{
  "d_expert": 272,
  "moe_layers": [0, 1, 2, 3, 4, 5, 6, 7, 8],
  "norm_eps": 1e-06
}
Below are experts of layer 4 (counted from 0) of a mixture-of-experts language model. Rows are named router (the router's row for the expert), up (a neuron's input weights, with its number) and show model dimensions 80-159. Each number is 500 + 50 x the weight over its row's rms, rounded and kept within 0 to 999. Numbers have three digits each.
After each expert's rows: "mostly gets" lists some tokens that are sent to it at least half of the time. This comes from a sample of Wikipedia text that the model never trained on.

# expert 4
router:457374517606516457465487523490573535505532503514437432436381471452550609511552500614472556557452492474407483531460506504519485548547475501527489483510511485604486490482541476549554466631434594468511433501471491496427475423484439552541499430
up0:602483476543477489569481475426499423508497535494585577592521443441415552491386466584545521501559459539505505518438484467479522505471449485489590587542422422593470537543567508587475480493469477496541448432566472483605540531519543512483462490
up1:525479509541548508494562468468504435522518475473529514604489483592486573573455439440450517413576469523567416499459537443516503396485459484569469520478470470612474564525427476462446506519536490526463521580551476540605456458522533518498576434
up2:509492511536474495514471441480496440516522450516466557458570477594544518530571432530454544444510579481485507470508369523563514495532501581536451485483527469586446539575594494457529450580513446426528536470474520560487587547484530515443506493
up3:502518560381586463435381492490487550464516567535591453553536484490499487469483436545462438547465499510538532514542494541477541462450507494512508437463574513520452477510421444498436507469589507504483428477574428502548474552539527566594501446
mostly gets: " 1", " 2013", " 2015", " 2012", " 2005", " 2014"

# expert 16
router:494511486452464531478454356429493478501400504440626472400577563518516476523510517450545474537512496483567497499486546517518538531581463493539436466440502385493517481403494462527530512430487448567423437402543459437506463549541483517463519572
up0:481545494529475436490491513528514498532568491502531442436555535521538441542473469444575503489573499414499566372404515443455468543498469443492510475494497487495413506416493465575421502482556416501547491450556510465565484384450535476514498469
up1:515449545540566520558499468599519572554368479424509454470461440476523537593580520445538462555443491593498506413447496542438485566542515552517403408503428525522464478546513517563366412500587537467488510487439501484539504509511498540507527508
up2:498475526472418452480427499407437501361441511500539564525464542468510490481464573473575442504568518476425456474499410410428470428468474466467380505497511499526583455440431490512451500468545502550521529591553500423534468576538581528489472536
up3:450439572471427579455444467582469528499556502590547587569555544548515449526556550470500482534539493496513471472531536494490501462531467554564464501454472443423475565502479538422500498488497475433464493494482503392573480510491501413579527453
mostly gets: "ation", " album", " series", " game", " service", " project"

# expert 21
router:493415468513498521420455522502491632456492529463458518519421516492506587525500547452532503460458481526513455439557490454477547634530509441573520550549454545566471488476479527491496521598436531485448511441472481506560427435541503438504526398
up0:461427435520517433458511443430394494444545449537547486489552586447493505467468567482473578557510408535538480489477573388452489546637475449548506530487538428499512468567459503507537519511508467439522415472500496479499588513425476468521559412
up1:490463462578498560451456403455453529472492469505466499526499488427520529521412480527538475616442597572633436474581477409580582496457520470453497542524525556461425435473550468469541543650450549452468502475492521469497544518486612424522516479
up2:489425476492390498550491531516501441601478562517502486484419470532556545456466514500449599481466517524483571441521402527428636525508555553544467433548550546583498526539455560441429474538496501598582543496522553455585520502502446514499544533
up3:554515565421479522493442370552453579518454605488482558449543537512539465458455521509484464500557621564539416470512506524453504574471498425498497482525520479470500429533519455489498467601531566512513446426563507590561464485475528538444456492
mostly gets: " Coordinates", "|", " 29", " 58", " approximately", " 39"

# expert 10
router:513436525566536500516548494446467445500459498532422527478587522496505446504498533483438376541452566521487494492542555549404484429395506577418446583493585537476437509459440516523476507499573498498443597504495468533447572494562539551485450453
up0:605513478584529507495400456473492559416449483500493487455516514543432506582493511589456562584600502477623500508491518534521461562416541609506523442523528471381493500470500480459514497491490474451529525498537571558435524474496520587500509452
up1:534564470541480507473494404426521478377534466582550485466431490526503472539459512520539415578546456460478538460518557491436495510432497493529641465449543429487477391573567557550561454446463431543495519451605567514479472502581552450422503449
up2:454464492489553527517531401516547500496523458531521554415541605571608427545484541474472465514382504430508535431528442557527408548473555481476456463510483532474500545598408608478538539493484529508530530481571391590562518520582476519470535536
up3:498584394467451460518543481456517406493544493464495601504470564526466516496476470536483481497451562566494516536519521533501465475512523479495594413543494441522493525417430432642514582527473464578545580392442487504575446558580484388531491427
mostly gets: " or", " would", " can", " until", " before", " After"

# expert 7
router:523500448511514463460426492591491460525517530548409504503474497587594452589527368384524504536477498554515589450477505435547504522551473460540512396488480495455506513489546439517442582488558445544501478488503494544547463607465497640580482375
up0:583532485504502473508516541414531516457402600347474516518482581521566422525521433543582519436522525496569481507527415474452471544509488416595464399569456444468461531441522441583592422413391560492546466546494517526567562508468518531543552449
up1:514537527493493493499452546539520489545543589517542490497438498534566482476468532582519489470495550519507448471487522493575534472530457540518465578509446523474461579589486573435572516558511518495471419533560482478594502435469464498578448501
up2:529542583550492475518476401447402540562513532552479523427523502484454523549504474415499552447512520532510560391450494393511577504470494497487474522502590472532556490501432444489467460476516509593475458437418499518500504497424487464555425495
up3:399522541454519527499421445616639523456485518477580513576561562515544505475444405573422552505533625478544451464448523563584552421548511561511470528486494477525494450543543545502376439457496366500537506527531572507498497513500521488474543506
mostly gets: "mann", " Register", "rov", " Despite", "kov", "ová"

# expert 20
router:500455513589540481508556479547460536430495408445425531451488553471544481448588509562478545532454420475419451499502548523498407507493454433511452550522437547430491447472457443553478492474521563396572427477508522486452501430470419458569518433
up0:571375485473414575519519478459516505606474452533433488503588456492493552571486456503519452436607486555505468471498497561463508562423412516449462504545520524503526523511459450471472475604518565535575470551469524529547508537505444558591509480
up1:474490419483483508415548443446532569484519408536593448562559437544501520423598456426436462487561548563535482469549511551525506450471558463474603427510494487479525509472476521537603485341586467547521357538499507513567557556479503505573507470
up2:510438434515465515531506503472589505471486497464590554478516528456517404450458475493500450392495455428494431432580588585414437512485511519519494548433534501414474584583506478531501524450534504469570500530512468537477509510527547563481436510
up3:487485437495626545474543396482483549611533474470488532482547506461532563514560554423584490463557500491491452471483524458456392485518520524580491492448495399456416486540507457531407428473513486452581434529451467445468536472526430539479525468
mostly gets: "\".", ".\"", ").", " ===", "...", "."

# expert 30
router:465488498573483550471563487488544527622527475567579468435502546487492461442462587462543461533527460495486488481537518512552453636538498653523459490515470482458465597536523419457444603519491579483453535398428570490488455512585567445465532454
up0:603486614422523483460522524503497558463530534579489405481422526595454538500513548495521508466619593530541527439501543486445440489523507543499418517481496523442418537556413517575542386489504513445524426449478496523449501471465519489576494527
up1:521559440479447572542528473392491447443537462512606513441502503470567543488446440522456454514479553485501429535543457403483527576523452449505412523440479538482426484469479507468490526531479549567437481499450506477602486475467483485480505455
up2:511492503485610579550512528499558520525499483546479494524586497474543434462452464465471491496413569542549420522458477543502535536507491620523474531542386509422589487486541506428460510484562503462542582536438525414536507531539559474531518472
up3:426575524519502504480449534533502456573470495501587520494572623527436499449379515537528429493481576513506497465587565483502479484466470481442489462446492468470516531526546512401491557548499489436551486524480522531486472466569494516509567516
mostly gets: " player", " member", " Player", " director", " son", " Republican"

# expert 28
router:476511442425540489492564535516509394457487428508525478548553566418478493499467472454491434478514551475527443494556459407403514584398500506519527543463455522533463511451535495518536539482562636493509430470478408435507583484470464532545483596
up0:568557570527521558478575483522541443449446468550542512506480524509499504545399416439428525468549451613525504569551564493572577511502496485508534518594437467472449468516427399401469577464466546510480528482533492509444508508505427483498600528
up1:530513500462542613469499445410501596453456455463519418520519488494522475511378554439547487448460524468486459467514552515519463377495640470590569474537543457459438544464507543456515471426478466450494501448508478531550562548546483528447486492
up2:483496471576369496509548461503468483518452480493544569581462482461499493515486481422433422483479545460529496481470440424492580520527481382550445535419429456525464590527487482482498569419504483510403478465496446481485577572479495525483464557
up3:492530506563555559425461548433516465564559474521613453533480623580467500497458486443472442509488513488540478485589416496548537518506439527494413509535439537459422499536379495488513519416559532487484531517516520452528484477471484468500471546
mostly gets: "p", " par", " rel", "eg", " exp", " −"

# expert 9
router:445569575517498396476529493571462488488571433501512556600537483548484530500452483514448581501512508424550484387439528513511497425488563585503516544481491477373511449555395525497516620523605467490539465566487574492527514513478576439514524484
up0:557424498550474554541521564525419470514436569472489500583483553545421531488507495432497468465467491501459513426645480538482507426489571509523469474457533543443409493429387432427632556465511531449459510512523534487574392529528597495508589581
up1:511458480473492515484491421539436548523511459472534544545479497560532484519509529546469513656590527498557599523480603552511476610478558553518462449496457523410524548554464457568496535466498533481433514550516505420526501518489574528485448522
up2:537472529513489521517476510487494574518576495536558528568552586403510498528539520549571534487520405495537434570532468400524530509536478557523479599507523452491540354512508455520518532611535561396592536449609456535547508506492483537436488463
up3:488405514465556433470452508516411449457528529532440555469536512461506510546354546528470434418521514485606493504512451638503510545505614546557470422499556448510478538440455463478504480431469473503470463482474457607496411431480494491548633517
mostly gets: " make", " how", " wrote", " take", " gave", " tells"

# expert 1
router:415495509562480537511477599517499540486500572441494462511450397567585562440578490559447419493490497404484439541579492553481426585550509513477465432492536476466520512494528465598502387505472388601443420550539466553458445494448525469497450434
up0:419520540500425442414491512438530449526473542495485462500525489505549461492496493520413435513473445458496515507515533529532436564517458461578533470489419448533403472482493487569498515498456502488473506388461460526494554558422440486533539485
up1:522533504523567448424492497554515588579541534526476539487613503522508342509409515441446474456471487476515418461498508431457481405539584517535493601633562482414510451611549422510571512476439461551500418532526383435470427496459532434570504466
up2:523592550496437430447534598424386518415514415467506469475580486460485547523461411488526477494618470390479454569495593553523523564509534507477537494376472533439562594453491455430464479457433496441492436566628509499470434558458555399465466453
up3:475487532485454533505496535506411513410463452456527507592534479446488608565384489526488478548499480520571460511516508553513512502496459491475505500580502494472586472482521520444616485527443550538610448456499478558521525494433424556520524574
mostly gets: " \"", " T", " U", " '", " Sc", "Ch"

# expert 19
router:520546594446501389419453453474443588514592584545559555511497462544575477451485530516528539501550472512476516517445507442606473546504558519410492499505508513495549522430522537494412522483560381501545419523489601491481552495516559503469492532
up0:504465546522516493501571428541511480453615465451530525527523462460483507434504488549451445560472544580508496452496589593525462640474520504532525438418419474370493458575459496480517549480432563541528572521468508441476617449464561454533497507
up1:494490576508640531520514492542384449443612521516534447639425552515621493450434537483550452391548537598505476468525576555579395440541550469488449458503524530499466526494490515469526439468504503490441533514649512511446565570469406553571462517
up2:573547499496412555440406425409469464378460537462586499493473442603548585391517452479487464510487519516505514503568578514553449540580560446515479511467533460458450536556539488373523454425508453444495558479499449383484555512476482549458530457
up3:593537550550552406515529437526497567516532432526569570442523473545459580526489493493470465551491559430541471473437495470523471495451505467461445394423487446441527458594460539429387465474505403560505503525455510514513555515522485462408447573
mostly gets: " Robert", " William", " David", " James", " Richard", " Henry"

# expert 11
router:539519439462491590551508501479523447506652380431508509505536500504480506445474476469454559487529587505505544478408514410501462482504446449564551466508523493456535518658561556517493376473467482557531533450515502575469512527434582492438473533
up0:492543560428524538497452418441436447509605521487517555577545525502547437489552475472515467516502517560452417565483595535499512486483549449532522523476533526537455526393488532526558497400511442453553542489463448528473479603500585495526518560
up1:427408456474476533486417497456500554597415464362596567421463534476495410478537453504430455555457546569415569472516400524565510424508416525548487510528562463491437421421454473530404419425609492484625483529561470459529451529444373493440551566
up2:555512475451472539598435520488552585436554551555406482464531430464499550565518447416496374436473501528442476557534546459484399539423501477525505381494519601496497486574492504519512505456574521550516471439501508415500560582431547584534517456
up3:562522490469489477564491467391581480458506488467375596522612512564510471555525484548568519483466519584493459436468541429493556537464497525532579372523538574483474500565459501540482500574411509510465506451538539508625552476460512536480466552
mostly gets: " of", " about", " during", " for", " For", " in"

# expert 0
router:545421507464531517497521590433497575486468440520580523478583656508514540537497446547482549406464450557430505470470525468506508396457473614503556515551485456514510539576533549547515532505595509479528515527405472576520549559507519498473419541
up0:590424487508534587496537454481481585555472532532471475519542479524448555451537555420510526487534496553541569477546569554508501463588427483486445504521486478489587523512488504462440618490488615531416603527531555480559476535507523494482423570
up1:463579422422513569434564520443474538482498473467602506455499519540553531475524456477531522512514534528516547526463510510520489491552471523367456546422402463455489496505590489474496547495569528540577542509426627466492459531542383517477433441
up2:456580549505621477545537404474531539523547567525563452615565486501375475515515542370503521488513507445578507392552542559577462535483488417508522421553476471467500469470536483516540446484486525575470586617449457535549644502565487481554433498
up3:527481450535529565446470560502516466488509577510592508478453595531507502417500528544431497519577474596570489492531564551498512499549568441487401496406476473542468496426408430475508448577503472508373482526511529457568538548504502509560495523
mostly gets: "),", " and", " &", "\",", " but", ","

# expert 29
router:448406519528528538554554463494466541421454514402455420434508540524468551470616527537442464538592464505545446503509449493427456429499498437445426511468503492566467556509550582484575437555466493444494498542503510506434493504518587459598468493
up0:519526479446489447522479550532519447531508426405490509451554495576492439449503550505447439565460494588487430456424526461468418593448536460492390463445540499462442489501539513459536514507543527554503450480465464455523486546423488458495547501
up1:482568497504579442558548416411399455519561475510517497432566477445522468459506494447478491505544557531414481376448436504529509424468449432497424495479456468472453562507493513462524471495458368526535468541591571544443481532430586478568482487
up2:515459475479435493513578414490474492586532508456546517500563484455489529475383483521480625489489638500539487391520501464375375480530526472535506517484403427434519534429513526501536478521453498544441509550456406414522513491409506656563482475
up3:498373430438551541475422502520558491445415528539491519480535460497526553484442531408434499502561574547505456486427452503512476537491489453315490500521511525476471477453499498487521554487486408539502621520514493455614573497427507478581494422
mostly gets: " Kh", " Kar", " Ram", " Bal", " Az", " Mat"

# expert 22
router:481485440510477554536527517561463517455490496382474481481505525515479513499566479540534363386492542525531489522495551464531439444524431495495455567466591472424486475580557410503501369515523499538548480430438493582508495536524445535464479510
up0:568429520552489520525488516483505491526481494485587495417565515535553484475468470427540378489430554489468489583481486606405440573476442518491616487475633505438470477445457546451372456444546516471452465481463537432452467475431552426436473508
up1:542498501530562493475511497502504575627474464477482461574594548542539542448476518521443437445542602601549440498512474538508513531477546518490470458486607543467500505617462624468474536485499527557473471444488547545564478470436566459420484475
up2:466423461441588541558508462485592470487508466406528484552551594517505414515441501439606540542425443451599514434539426528440567540502464481480430497428573424440507467503498454474486576447575418505487499522578528582528522526498503553472578542
up3:517499467512511500513494499475472539553455558519549498511586581444487495538524392439525515471546429474484500503437541500454551450540504477614433486530429409450519471449462639458456524490537427432461491379471420461504483570455510599574584532
mostly gets: " years", "ations", " people", "ions", "ets", "als"

# expert 25
router:395430577491556525496515462493568483517388579488421464441377482466470523535552549490440507506451449553468434573540535489442517527639450420539429495549542525521499469479510552493470540551475522446500508525453524465501532439480471502471412526
up0:493555575461583596507527468475597487565465500461602425478521545454541557493516540491494493605512565561479565454507571539528508510546507450384446489466491523432429486459469566458559485508517438499542522453535560423469506519486559520468556570
up1:477522489522513447525509421466622452494524464527503448445431471454530552489532590509452467437503524467530516500532507508513480433519423501543483459408493472500491527457550558431515545439560452515595528453548606482563502495529550578516479560
up2:493447475535549471562517357436489551476512567501491552505530451470473520526437398599501545531556480488561489493511528507516564419525464518511574442427537458427599569551521545482546509511552516542534454531405476423473666483511506469518438460
up3:494613561481484546448481517494523491536404414550503481502421492545484432386517511462560507532520428571467545543511574436459563378480527548470525479473476528486411543510543493451580481521486512460490590455463491410502608576420586412542505509
mostly gets: " land", " mon", " water", " human", " cell", " fin"

# expert 14
router:449443426513532473486484501434547511520429526513472449426470438452515572545590525568479545551448448463465501465551471490443524535450533442480542519501429545533506544508458540573546524576489618526456497518487485536476374527422435457557561499
up0:550575472495485451535518531527595391403492505459572394422478560498572544466515445435510571511484472454441412497447450558509546585493502491501487498446403501566449511521539578443477471380577508496484531449508515537514513587487485486458501540
up1:511469503551504562499410444533529484547477519528535576479602571482517535481511581505511493454503597475516432527476527485490528480572540529593491402501467411489461519512517386447450511495536499568588466452467461392537541414501602433591613479
up2:626460517492483536386552393523558543457544461488555587478525492479485544512558492410475475601543486417491527491515432438439498438500555467457509450441512533617499484455470482483501533465544433428496425490568470460498359491590485535483493443
up3:469493487517420434570476503409450435452483418475515479425526500574559540542586504484503427511548604617518382517496407520524508531487440571489508552441502447457462437422486545484512503495538448496466577504556564472478487428511431503499529461
mostly gets: " York", " States", " London", "ville", " England", "shire"

# expert 13
router:543499515494508526463487459476553504425433542482460475611411486476490516502387511473481544514447357549515455526539499541541473479502502434462498475508526476556478502459490446526475482534458610586541467517471483492529454404448536497527541486
up0:490512495514475458489446487535516447593456504583589551516521436548547429633559437509486523420508440536516447435574508538479432474520528558477496590482441524454501475547512489434533468438505453514478573511478491498495461417456583551538454477
up1:491434563489470492529551455500424469571606540488556519499520517453460615527547512416441467471497481504638507547501472564461444476396530492491505532523472473450595521518583438490532530503502591383440580445532537647594522446480510516537548523
up2:402523524509437472474517476475479541498561508487489519473525421497514459389514479473473516446523493577473433495500506525545501469455402478448345481450479503438538534417521454522444479449587525502592609444555464459596578497566490583510531508
up3:479488505440505465462477524438507551378435529497491541459487503534545608590546481555507539507519509449415415470530391637575428570577469484487596577376503439401522542435470459455486485467511495406558546577452452461553465448485495527514483596
mostly gets: "|---|---|", " carried", " |", " awarded", " Occupations", "Species"

# expert 26
router:510441554595443549518477494494525575492464554479507530532473553586461584479520550520474492432514607498507489603440464594529385473532463496533550475544501545567531486623460516565578473526456443533486495551532518427516450546559413439441471585
up0:414514455582435585445569537422512482477353506443455491461574348516462563444541416496471576446379431474510493515510551532441539449444443436517411606436542479437496510559489524486510406493471469554511518448438493455457514543491517460537419581
up1:490464513444534455455518470440422556533476498527539465529586543494453523434505538465491410502555528421547490545502515498477514428468540374547539468588437540486524391532500431545529398509503513590629481641473555450490461465471460508451501566
up2:562563464520569520481550462508462393537445477461508496501624528488488485494422466456627503483505505473454526547440490480548425506518463594505430550503555622505547563542422427464544465440489423496560507475565570469530502620462577472436518473
up3:554486466498468574461490388457409492440478536559559543560616432566539536548400489571537518429541496537521536575466523449504527484551464472448509564589514573458478494545469485480483449500571519614611444437549539455578445526504429478564459606
mostly gets: "/", " Street", " un", " School", " Road", " sub"

# expert 12
router:487472451480488471513507488504511462509454504577573457482484476417513491526547538555580611518480482583472467430529525482522540506570461490568557525505538506458555492518437518603542438520493620587535495490424494564506385436476434441499570509
up0:517530502543474448519506616483469530469538522427510579587488414519435497527558535411480543450501521526452448480482601490455543544519449531515395415437465482583458529476518484515581414489488539470560488497569398496506580562480451524423467498
up1:594547551528437414520547541588442476426514410496629498520481486478546536495480484571474479500547549414615532467470579485567487511500443570504521439408484517584497577461499578418427564447469493390481566460577450509596518585477521567531593489
up2:646562482563478570433538526555425556510518495538539479468394501499478486608429523553482439449448538533537446420476530497500472495448639485408571530481497480462484447512428579551588463387555539577455487421473573568470540489466586453603492538
up3:500430553606548593491424511510581404540459453501512502443512511510473489541478451610523508475456522513545543514544515538467458419498544478540532467444554507449534458557491493552544496481568558562536498452442434451555541465525480453556480551
mostly gets: " c", " d", " m", " p", " R", " s"

# expert 5
router:561515525540517488469571485438553578533467576568430480529486501492516620530506531544505418608504420469504501555502403558502432526574370465434493480485535436478536441498528580548521484508445503416474510518491424497480476491458436480561402566
up0:603448441539432457462565549546516427494455583559549472502533455551480504524489413493476476545535567507611488450476500509493508462504430600477503444474467424510573459548448573520485462503369502529565517428531417510557543615422554371562529464
up1:567563493499451532489479489574472579442522574414453607453527452485440457522437413492485516465414450480596587516501485525574510493449471502527519536481415456450449430493485551578600460507483498522561523514460473557523445435461553608445371582
up2:588474580477488552478455475536455429485446502504493508445563486516463490464538443633560481496467516458523452468493557593416533445535418454473500370556487430461561565514592563471423456521565508521443580530464490554564511535547466483532477527
up3:567430424474515579459532472599544504466470463458505481459536608543449635406415509538489468519542512520593484501522464543504506463487430390469454471477484504523483453479436531494418444502427495437547540495526472537524461504519671393475462490
mostly gets: " December", " music", " July", " Music", " social", " August"

# expert 23
router:560547492493543486472478514496560570555502508448583478577450461483585470408459467479488482539580572437472422549551490505555610471488503506551480522475512470545506541433506468553449501480464483603479507380493443470531507517503409498479445466
up0:495453462517524439502469476535422541515494536502517538516479508546519443439445461432529508471542541519465410479511494533481544540482425507488473484499537419470463563619506513435516503521506414510558578484501486580502480558460373470522405441
up1:522512588505521514458455518520431545458530534539464480506531459447515415523529442376492450531506546445483406466461457575491520486515495507526479525407420471442481531429480527473533511533503491465522477444546414576545420572556482547536437444
up2:522406556553511537579501408485575546414611436459594485525578507557492455521429521443519484542501550441510483499538474523564452455488507478435544447451542494489481572461492575501532540488502485423477473494540530568432572643475518484451455361
up3:543570436525501423482608538567412559558490435490565516488432544509433421455515449498514474462476462440490519424563538580513602410476540520527521487503543470551551450587500485481454510485559471549498515396457460479566509551389490411431480455
mostly gets: " Socorro", " Nominated", " Spacewatch", " Won", " Swing", " FW"

# expert 8
router:512482503525500510479615523464432542467484459516498555513435516588448438485509466491576460520521496485504444478624521547519521442401494541508510540543509561555425427502491448511501453393447534358451525527479580533512580483519464473518524530
up0:504480515492537441458519440473359438469570492488428438529521570559420499463519530543431570551448621513454548427541511513500517514540539520489497443474489509444561461488449533544446538539525610468511471517517523454531534411534566527421476481
up1:425469499426535492530443545504440441512483533466475532546436493489516443562379521493496482544461426489516485537584499512502576465626529396496501560504523576458470435503502543547499473504539475479546576534485467523514433538534461517482544581
up2:496476467498488568544436519502430492539509542494512530422597531603382523441452516401543447526530495577635526501473550480454421552508588490547434514433611450486484451510524543541587636467491550445473487448520407504596510494579519460434474587
up3:501572495479462525536512562496528435503511549476576415424539517593507487513506502613569538430546516464477446489589608557495519418480529498487474538471422428498478471494471585451445519476436456447553427444548575420515360511434473555583563494
mostly gets: " a", " an", " A", "A", " ft", " small"

# expert 27
router:356425551469566481518518416468551462460476472524436431515497495426404520517513461542449542560455523529426466408452435448554494446551499572541545483575455560479565465445494467456483519485406525514556417631532548473502535501515471489518484498
up0:449540468545465476560489445463469511501498506528574459411539485449423450461450414481455571469489491542479466577471528565412494575485493518442556457446456511557542431530567476542445586516549447600537419495473555477533442534459495495500476497
up1:483557413462467455483528546419543388444526519448535597485438428481434423604408476462400516463491510462599551515505427488537553464496434552538465436559413441505551461520462511487561481332474508508506435517520609417588479457474467461561511504
up2:531415492572482636528471537540476522422520507496570558544456566472521506537400535463450514535470509482589616496467534522460570503418508399500543480514432475451537517551403600481573445448483474489454466496423510499598505497502543495495441522
up3:577451453514503474515553384550472512522544457517430520464493458520502605483383528421550575553482420530442527585475529499550484569568473500526461498533490461338510558514565478478512516462472456521512490419585531438487453503481534469513501453
mostly gets: "In", " In", " •", " According", " ex", "New"

# expert 2
router:608562570528410600563536512499480513376515495499510555532557487499506574491479551526586551454466529503420479604488502507491590549470540476486496490526495428472416480558439548494433422482478478547451541468535442535473484495414511547385487467
up0:547470516539466443428557463583410519478546567465577567501458406504411490449502540480475549493425461514486476575547468560604492580414453530559470483516445428468613489494505513471466551547542527508559535556508501538575520507439540455490468442
up1:538506495576450387531571490498445585536439560471530490448545567408459545479476486494530518511516435443463484441517474521438510553435420511515511489478437421482497508430523497374503440503521588455513514495559475444557458523456502588524488434
up2:577523539438469521503550541402454556494510544582496500466477488482460509514447442474554481433470467533494524489455460495521559538540533456524482469470530466449385555554506492413475509378459460510462505494498408499549430519488434464578601522
up3:429439609416489518593534450488453484415481505462495458399523520567487505529524466423485472524455489566529502409535521455428481550436412519433495547500458515456488492551484474423449396444572415484561524556541486520553468535461546495402488480
mostly gets: " de", " De", " La", "SA", " Ma", " la"

# expert 18
router:415435553440569558492445533542514521484368551527461471457494493456551527502542541514420490543420485569450438497483480410496513513647418520432517516450511549496480516609495498551507534565497510476519520516535480551465524448417398466599470547
up0:504548451447363467508434456458526490435365476478558471442496494487596483527486470482486445502447536528548507488526479474534504535445559494512555482575545505491453464542503419530506401563452434534589531516588455516583667537481446558415524448
up1:519529515482466532491517415429461477506495482438524450447545443548520475504438535477517515435463535531630464372447465448502527507484561530417566533566638450525503464465598540583491521501521450488511479498471550486537458456496588398437513462
up2:515473463434501672537465494665476531490434475513508469523466432517471468464580546568453473494563542531512505517572520497440611543554468477541442475482515543482516613437551501385481493464530500488493519383500541523521445562489519487508568493
up3:603509534486463483570529535497464428453493485497516460522524508528417374488449475510570526463480496491539513506395515546607480552530518352435523474484442530441453546471499472480522544546544407444379519487426572556551551510595500497575583501
mostly gets: "}", "″", "000", "′", " million", "\""

# expert 31
router:550479584445497508521430426470466473528462485538391521536510442517535461543553524512505510518485487542548607477467494449443511542482534496392500546514521490489522552444590529477523468529489409538530508482508523538468575562441517469445628543
up0:542391357432491598571576541505580418563511420547547497563444493419560523499474482590461501528495455538413520589509433582520501522537486504501505525531538593452466381533457514449554527498518499523491464540523580567456492578459513502483478479
up1:609521411608487560611550438556480500461495447476522575525505512525524439399444490512493428557429490580486503475563393493489509456501461510462486446444443427434487446486489476463515424441535457453498555462509538455511541541498525462475455486
up2:534525512435491465447412363540518506477490422515440546490508466523542483488542517481579462551444540521507613430603384467520571480440459556520587530565467399503569545421462390524506480564465490582450537513451507482525415516528434464498500434
up3:556442536509448544432527433455428592488514448458534439460493418442538402498543469446441501557531472500584493436423483518540643480537540453496471538482566473538480505518512452464387509496534417520494458431520468535573570548619484582609548501
mostly gets: " the", " The", "The", " its", " their", " this"

# expert 24
router:442469495517532551472438519505583566539516516519456397480408518470572573479634442495548515626497383512393420543538512530454383567485506502476458469466505470566538473532543457548509550572467580458476470529455456476430449526452445601526450458
up0:518424494516449488477452597460563506595538514480576481495459539518523466581563443493560480526530436541481437482422497450495441507571553536547542434482529473519494454571608407529503521486441449485546523448554519530521510556496552496460396515
up1:496383630447515515564480513477563378500468464534474431441521467591600486545493437435516467409547537453507391486513545474536435501473569551537499460524530506531476570574581508423411436463531452514506515443555436551520534451630520524492593462
up2:489611537413548545452547480544586467608544537535564594421461476528519490495480461435493492454510539467512469595506525507495460505419535527528513501582455480553516428551518601474485466574527491491522384519379425510579526494495512525492494629
up3:525505474520535489505509439481575448480655509504437491500507539501515544507447561416511524532611507530532474505492607521453492426526458581517414463611468507539458513575539529522418463533499466503539569528476550445499464587468541496560533505
mostly gets: " European", " French", " British", " China", " Russian", " US"

# expert 3
router:475557461536491500527582537404451455496485535506619474447525450472476470549443509450564415463528538577508547436448439500496445549525509439383504481499485533598509542535582509454503567480490433428487444466583473481485457501446478522568472475
up0:446437554492371476469437535459471485496545425421555519491535544526441487488386422451591465432538531492467588465447495547523461476455525515437481422496445461499562608437494526536530548524518439512465524434543514406474466465564451530583496506
up1:535477541420563537490520514533561618532588557430527510522556443464541480471413500545545601547557502505568585485433512563594450569479582515483435540518519546462556470555461562444542544654533474465375487550437438436501463532422634531476488443
up2:575411447554513505500523581401475442454566496444428619547525522536472561524513505475494466497389491529535486528438431585524535553443465447495503491534441598471507381391515418487446443484460572552526456493567523527496547558499541457515512523
up3:622552532535494530480486467549448520561435564440406478429472483593461513538485545515489496497534582490559550513543463542591462509529468577409493567507557464532523487523498575456484410464433510566504563524513546464499545436475486579529466412
mostly gets: " was", " is", " are", " were", " has", " be"

# expert 6
router:519489525547544474512539512502524530475559521486508465392493446499456450507545578535514495583549495512512435560506518598417387517549549492441495463487447516476551417588494474529449597488470511438461636450419532499467516476538295496572547460
up0:535469437497427571559539496444498515589464460462592521524535472537488418519511442523575458553538502482567492497462524459622544487577544581394468440522517545507482473499464496486479493472547447361494487440540525371484537543530548531492466495
up1:550449431555523488479510463479525458521495550501561499494567489488561515461544539486506445495467550539471467515500550646458384542456557488472464468537487463517487359576547557480457502324559451538470447489434496546600472523461531570497544521
up2:444580581536431501458421534490443467493482467511527477463480520569628600396553453522470568519486466543572578514448412516490470522576519493464519489538413604442596427484491476486496380458523518496588701500452530420487488451527488469567519462
up3:540503550554552451565504466554523479481470522479546495553522543494492435513481591458492484526480522431574544480444456495515556501575542508475485592422540572431560428505424460543429554383441630463540455549523466374487537520527528512547521467
mostly gets: "See", "|---|---|---|---|---|---|", "|---|---|---|---|---|", ".;", ";", ");"